From a checkpoint of a small mixture-of-experts model trained on Wikipedia.
Size: 20 layers, 71.7M parameters.
Below are experts of layer 2 (counted from 0) of a mixture-of-experts language model. Rows are named router (the router's row for the expert), up (a neuron's input weights, with its number) and show model dimensions 0-159. Each number is 500 + 25 x the weight over its row's rms, rounded and kept within 0 to 999. Numbers have three digits each.
Before each expert's rows: "gets" lists some tokens that make up at least twice as much of what it gets as of all text. This comes from a sample of Wikipedia text that the model never trained on. Tokens count by the router's weight.

# expert 10
gets: ",", " (", ";", "id", "d", "h"
router:448526475528544485490516529501489499553426476501485522467490523479531482508513525511467549504535538508485462536514500497482474530475503491502513514528541502470482522461509474514541533562519512481479520474469517492457511481483497475522547484494519540513444516470447497517474529504521519475490505515493515480516506485513462518523480481499525501445490488512518517479527489471477480475508527510500523452503485485481494508513526507499481483527536487481516484509513513454517492472510536
up0:497513514520531507500518484539469535469507515495499485482484476458532486507533508515537509525501505504499485496500506511493535490482535498498487487506508445440498499506499515497546494514486531504466515474542475515524476460519552508488516474487491482509506534460507538532494505506508480511519505499498510519512435478533506503469517426494533465525523516487510509480547480492472502485485473466536512483511477472536475467505500507507536486431537505475500512470484479501479482477513450
up1:507472508492497529522414503514503469510528505484473513517450487490480478537526542544518461479491477456473502502489490516511500512504469529501476518537487465499537461485507501479548480504459521486548467530481506522549507510554482555521529467512538471466485554503496496474493480476493509481515521505525509469498481449488502476497534478457513482496501476517508502480478485496510534504465496479524449523522477520476501519532490515521569487510494527470487499478502445467482487464503513
up2:478470519507477513508473497520504509528523504545468511485518451511507533517487522485530519488499519488487468549488462520496521500493528519506498486527511461471529478512512514527497502479515535504506504490521512498514544502486519525484531500489465432502505498504515454492510476480519469460465515478469513514512458480464510499474505464471523527534491475496506534476500535488530477512509520519514460493546502479534542510492505510459492481457519506489510534492558445508471508529520495
up3:505483532500478485521523490506509518547479458514506502502485475500502469527506479485519516493498463518510501482522460554559566474473490490474507522450480470480485493503457501482481494475479528443453488530526525525502527512507528505481517480492504491505490489494477509527522505503461469481543482538507499469491506465554535465512502534500491504494525507506502441487529504511542526479481531482494529532499445491497522497517491544488483514507515486483498526499509457545474475525475489
up4:493500512507501473530457497493509510484487474504495488534440551488483486515507490493491509490522493489480508509532502513483524464514481516469518547510487458471498476480490473462517509511491488440503470493502493492486511491509512551531495471516548499508512505467516557458478504488546467511529520492500452480507514485489510502488549470520478473508481537526455525511504502522500532485446460499480505533473466536504527533536509490511476526474517519516516545515544489476499535481554502
up5:500509483490521479507502462514540467524509452521510542529480530510512485515493514455494494483460475486509500495505484547523498516519503510475459495455503487481485524478493480490480484481539486456494492468506476502519480512522531530515498451471509487498520439505482518562491479512458477510529519527509441511529516449521536512533501475489541486486482504479551496528463506503513502458515481484521487500503476564460487537511512496495549538498539517487484506554554464486526539472504503
up6:561496553490506508487507457494539484510502515519499458455512519505525507467540467455493482546508537502531514529524497534521507504489516528501473529501455491515468502510496455480498513465477487500482549524454539487472510504541476539494518530461516496519526560514495514496471485514497491477505522491513524503481544479483501502474518503528467485475526481510503529489509478489542454504521537493479514469511516462487456492511491462540527471504533431457515580526491471502529519479439457
up7:523475509487500501490449484515487468539496487461479515465478511502495469511500491536540519509473499510518489514561543512494533470518520538483493508489507488500467502496500518500499484484461493527515525499488480466514536471537537488499468495520473518484549522476565504462467491488484444508478519458489471480486496486513521489487477431483487471512507499536487470478543479495527506552464474486520520503489511522455474502534547502554532499527516502468510539478475527461477511491516492
up8:479460474518451482507468485507483446479504456499514495453459513500457492511513516506473511503477461523501527468504542502505513512511528541494437512513481477489523517483491550491509464526490486507503466478481496489483494485545551493513475498529530446559480553516543468505463511504530477500504488488518497485532534558480505503493511463428540500486465475497506498477489482469499543521499479478532463551537507532504496512511508514491525525523491496531483540497527473485522512467463467
up9:481505521491506533556513514543506494499518446489506536481455508500492500513506544545509470492493481531514540571525507559485491514497538535496487504552516497458534527445504499488540473503526514519502490489538522538503501483548519522470472505529515483521500520539457475490502504499491497462477521478526480480507496452498512495488507493492484534501448459516500519522442505518514458538473512523524447528507492517492511508453495528453501510508489495505540495504530508521501501481496539
up10:515467511501492522490501485530548550522499497508496467490495514514505519465489507523496508513465500500517464494532518472459547465485533484500497483509524503523535472492451501489464450450505485460496463514505496485523507507525523484503464522508471498511555480546457519535546504517504493510511504518492546494534464512517520511518518505484499479544540505489520461487525472497531487479530462502507521530505486475453539469497532452497518492518540533490496501518521462464499456469518507
up11:515488494507511514499447489546511492489501485524460458503490524486528478516478510498500502486485492471515498501511490519580504519485567526467484547517505482495483531535481494468499517493525487505453486505526494506552470473507506502456505504519536466527512491507474516549522498550480491509515508484499506503528472504486552505491506520485486487512521505479476475506446513502498497502510531499501481516505478514504516482493555463482490489499497519536519482500515479459505585484521456
up12:515482503483472513519536489497497475486506471545488470541470510493507483492498477478473469482478538473492510481529460534528503483488522522452554491464470457513501481541507518520497491498519536442531491521518469496502568509464541545515538492496531473501473530516485550536470481514532476521525497496536479523513475475489474490478509484494466490489507526455454482496465477502500502482470490525547520484518502502546480539525474547507521536493557523481517501502530525502499507496504532

# expert 26
gets: "\n", "s", ",", " |", ")", "\""
router:505491503549503462542484518462473473507472494524534489522525499485494530534510504477504451472501498435466480493511473500488466497482523520539537555518496542480528478533451466500509508492429491497501547516493522484494481466474516523497461519466541547499488487515504536472460514501527440480476526470478518535485522487489490490513437497475477495465547495506478509519541487474498485481487502473486500474476524497445507536499549541502478522495500524496534504483489513472501480511439489
up0:499491524494500495499501463470530490524545476498501503513483544501530443532500518483503490459532522511488497525487487534529500520512506472477484512487505491524524515532480463522505515493548514492471484529517461480535494506520467508562481483501487474441535479494488525520482492505475466484517487499521466475530491465510542470467489495474474574468512479490549483478481559508515478503531513518531522489487512486458480562480511465562552479481526518462484494530516514530503468480488527
up1:503530498526507556497457472532517519498523481464487529446477487484486469461471511516487538489469456491523539474505495484453523527517530510458439502503482484507533473507486530508507489498490543500451516502466468506532490541537523517507479513514453494492492494488470478538529493493508532495488533448517520498501460517515460510521519450478513466542493545534556495490505519554499497547504494494510477526480487482500480472500476456462538471524535505491452498534505515562483520483511513
up2:499476500508488511464470499540519497543471500510496505495442506504499463508498479549472487556494523518520513481533518474528505495475539511474534524504486498498523510494483508498475468524519434485516420527498538468494496507536524516517464440459500490475504492486484468505465505436504518499528488480481532470466531521516495494494556514474506500478508505513503521528468477481571514508503509531507489578508474566542476507519504524522500504472500534500494509500533448492519507461509469
up3:509523517506492479508470510513470537499496514533475447512492468510463508458458551548492513488486505463534543494494526457511503499525452530463481479504497494473482495497513511512517501461514516501520500518495487529511506511475507496512533493524448466478485493523523483474487479512464495532516460496510457479477488513466524528469481478496552536516502493507530476504519529493483520550487507528524512513491504478494492512491490474518507469504515460448539509493481507509486465514467492
up4:476507486499507516507479501522517513487522446533510477482504529519463507517506489534534542516485493509488506475495486501501493498502499525487506478515511503515539457490540497471498491475508517514443491510434490529514493550540481469504490497526473504518540534520496486521552478492464507516468530449497520479526517489535497518512527489494504521513507506533577498479556530460543483515520526505511520519501529490533460492484489471510520470487516493513489471514540493499510513490535554
up5:506492502486474473475507502547492485504485508513482547509486523517508505501466505489466498512474490458517501493520491504530529470534499516464442482475484468509452494512531527509505468462475518484459478491469457527492490492487559488487489497529480495467551535499527545493530493522459493510477495510532505535548506484502509488477542455508503509485508526492559510507476508483531553534510484511522467539495492509514463480512455495478546464500473484492497520500533480536508552465513453
up6:497535507518524498505518505514485501480480477506499488449457485467503452464523523554508517491451476491514526503525479501510536530501488501498463472500498493525465493479497486478518473535502536463452474509508478535510471535537447523516479456502504463529520453488441460548516505474511569472487518481491490523489511485523436514511531527471497528539519487501511504515480482516490526536498478492488480531483483503495528505487498478493536507498498486511464524510510494516479446513490460
up7:471495508513510481517473514501476496490485467492454493477436489456523475548500529559499515542491496505502509499557509531505488508483522538468487534561520502456500541503511531443493510508481483504514470510508468550490467466558517494531490458487454490521503472476484497513483478486491508507478494524524510477494515506479471485474488447479567498496446450507516511500538527520479509523483508517541461521481459492467517508486475516508507502481512499457475496483534521517508444484548515
up8:512521491540490467493486494524469462517463509537468497517484511482482522526488474467479464504476476498500476514481479466514501513522541540517479517485517500444509491499483489512512511481531496502501503524504464508483480492495569479536509497457531501474472459514488539499478505496545484466515533534516503523540489522480519498534490498469542481491479508504539445569505503485470504508479496530529479488478476486463509494483531552534504522529534518471493492510497494499482464519507513
up9:500519528497486472483480469510529499505497478542485513513554486492508489530504450502501501528512491496518482506550523462525493456533490526465487526440486466565542494479501516500526470454500548508455530524486459537517493502554470499486517526488494473561541493514493484536519446501440500502501493518501518480477495502510491542487525514503483488514487513517553517507478491499527487517535477532498486511504499501485479505484475461468517503519506461493461478529540495495513469486484511
up10:529538512517521507520445473524499521494524515517457490528502482458527511499468527531508447509503477471508515487499500463506490467500448526464490499486486509517521495513501495520514498468514492486525451480541499516501494522481486442516486474505489493454544509488500460518556494494489516489534541510499512474507469486517508509506510515465527481515519470532511470496550513476496497498496499472497485529503482470475460516512509511493547488490570515474492489470508492515466460513479461
up11:504489533457478515486470523501477502513490501535530572510460504518491470547480498484527465492508480498549490461506526479514527482524511500462492515479494466526513471524511456474481458445492524485505475478513452489548508512502478495508507498505499468461547538458553492513514493503457500487534485493511473522495473538554513463471522465477492456533517519465490503499474493494510483512517501503511512510511488523513505469461522495532549494467493502481463513447567470517523532479507539
up12:512531502493492454489431488520500492544517515523505495505509514535482512455422542524496543519515461454518543515511487463481475504528497515494493490526495484513490491491536486512508520463503527484499492485475474508515516498518518471505519501503488474469489544515493459479495502521499494508506523493509463515509492494495497506476490485483513508501442474507550476532509532480531495575525519509523489490529487551523459460481483482473497510507509502500509472468507522502497510487476508

# expert 2
gets: ",", ".", "s", " that", "ly", "ed"
router:446463463538511506539491520512500475509480517467522525489496572523493535471462542492457471537461496438486478506548485482510480495492501473506470469570507508514526553518473509481484469505450483468516468453514509472526448466501540501476479467517552526527484513502447480495491493461465479507500499508472517512491521499498489507502491510465508479478497502476545513532501530483497516485505511501495450526519520532512554512512502492529527493510520500524481446498499495509523485509506522
up0:507540541493480464483483492483486503510500523468518508466497510577487505495524539493558520494484471461549498470520457505525506540582479484507473522486526501508436497470508523504489517537493547470505489527496507511494512492480505479477527552504540502468528471476559504437467479477505484494507468496503494456480511480477531514445458523546477508487492526514468521516497494511485500540513498479535451534497526482492526548496483473504497515495516491492559508509475486510525469500472467
up1:509458521507504516517472473510519464503524553510469498485499510514467479498461492535508479508518504502534505499522512522478494508516483528455447473484501516482532507504488464496496482511456487479522528487505482509494498509512473556508483551507498466498529515486509500504480509479510482467455509471503464468509459509515525494512524464505470478492551532444524534502517514493473510533520506501494543507460546518477485528481471495480509512494516521504486510522496464482520512486478523
up2:511537494513540509513481504500491440519514493496474501521493485489492463532519488501515483466513470517516492509529506515486511480526478546490503522500496466483458464454520514471516499511557483488528511491541506504466506479491486496510497533471483466497533545484530521507514507521511487504440529511483486510465489545486519503471534511497545547515502480544476494451480470502467498500467463480491497497479446538530496494472491554533475511497500503546495499475514467485463467499542479
up3:520547502504480494487485492495518488543528470483463502404471507512526474460512545484514530482480467551513517477524505488481515535526511512501484482502504473469486488526494537508498517486490503470485499512461561480532484459512503515498528506495512476508470516521556493443479522534524496506490526509484480539505477506495516460481511468493557478473539514534527509499521459477483499509444535487513517482498473513456480498512504448485470498523515502534496517466523536495490493523497490
up4:530459526488460498476492478541534437490490496510482486488525448545507479501489525543505474564452473495522464528516508489541497507501541511524505494477484501462549494462519516469498445546522526446509469511480486533570517494563506492516496467521505489493486452480478497487514535489508525482468528462521500469495487475527508483496521493467519503558538481481545524528484469521485485471474540524525514518498520480529474559494471511547518552485514516488439491496501498499516513501470460
up5:506508493516538533452529457497512531494469479479525529477464472486462466494511480502506501442503526541552472499515517514517535477498534512505476502501499487495492511532501518525462542505509504475489511515476503492475510562523519545553476468531458519554539450497466467508495508517464542487504456548500463448519456487511480528484474470524473507528457493488492471471465489503505513479499468509510488548488464525491512481500518517489520546499515471489456537515496502526539464509523480
up6:512473519471494546510515450465513534498515493535546483508523481479533490507527493501520510518524476478523494490551503515524488473524479493451527526470494461544494490495519486502501519446470505495526483480523481534518504509511498499485495514502484491530543523452487498531525470498490516463421504500484491480469472518536496519535520527483471523513532510538490506465491497510579475518532497504461476543516455501526509474495526456481488530499517521512473532491509460497493492520526502
up7:500545487514514515484497508494455460491500506479498469508529511466487489516513490543482462497474512480506541555514479508503524518514518579500451476502493436498467485498544498522499517513507477555500501483508497561479523481468509489519485515505508512495516523485476577529502528502538496476529512534518518507504498510506482499534526555478504508535508494492491505478523484510492508482473471512487487487502493513470522440503522525523504491519525462480472528461468518507490478501462460
up8:518488529469495505511525490510498585462494478468494484506537481488522506532501499478500490474458493486516483540483484531478491481470509507484477517514505545520489505488513511496511442479506508471430526488486494506534466502496503523493475475517470491517531497523494484515517491530543511489493469513507491508578494485525470505491449537494469463514482535507526488466519484524509500513511456548503509550526505452497480465475475532505514505535498487425465506494517527559514443477487520
up9:507528531499513509455473496479507476509495464492516542517482493536527477502482508506509503518501439566504489514494514511503570477532491513499530524447496476472496473471498486484458517506495507506534464477509476508524517483519491507495477486493505491489499520500509497514495522491530508515462547500486453478496462484460526484459477462488524508516497468504480466487477473524523479512495518470498491481486443499532499551512499549554517526541505480518499538489499480489467470548553470
up10:510452534473497518511503485487521522505471502504477442529502509478533479540508493476535522530533490520520497525496532516527507443490478480433479489464504509529462510521506511517484442514474497496547573559526545506501475514532487546491520507491499441493512483482540482521470474497475494491471531489510517480520520435517498483505502498497471488473500495466509493517466527563493490503509527506493513481520522467450495482496501442512503496523487491473452529521510492512479480500463498
up11:486457516516480597457481502499487527544455512507478487509502514522498499527467492475587491500469463511508467501490512485446522504528487501457491482456525477520498489450509496487514479515451497500507507519511537516512501514495506461499459510524533473544511525489546499500439457490462529489561476466507535473536505459471485465503554477479498455480522501495510465506484535503512497497499514507511522522506499487501508483531543494457500470491515493496432520505503490519449439524480534
up12:500503506458528510459483477525560511509522466497507512513530520505501454462522500525485582494480499521496515533517497514489498566495470572480485479487490471538488519522511484500470515470489501486468521534481515546482546522554479515507520482496502513499505501501513504537497480489474459494519491495508507466464490478492507534493519544517499496526514482524555513496482508490520489520504499466503545527490515460494469506509487477428530514483578513505486540550541493496462532495516518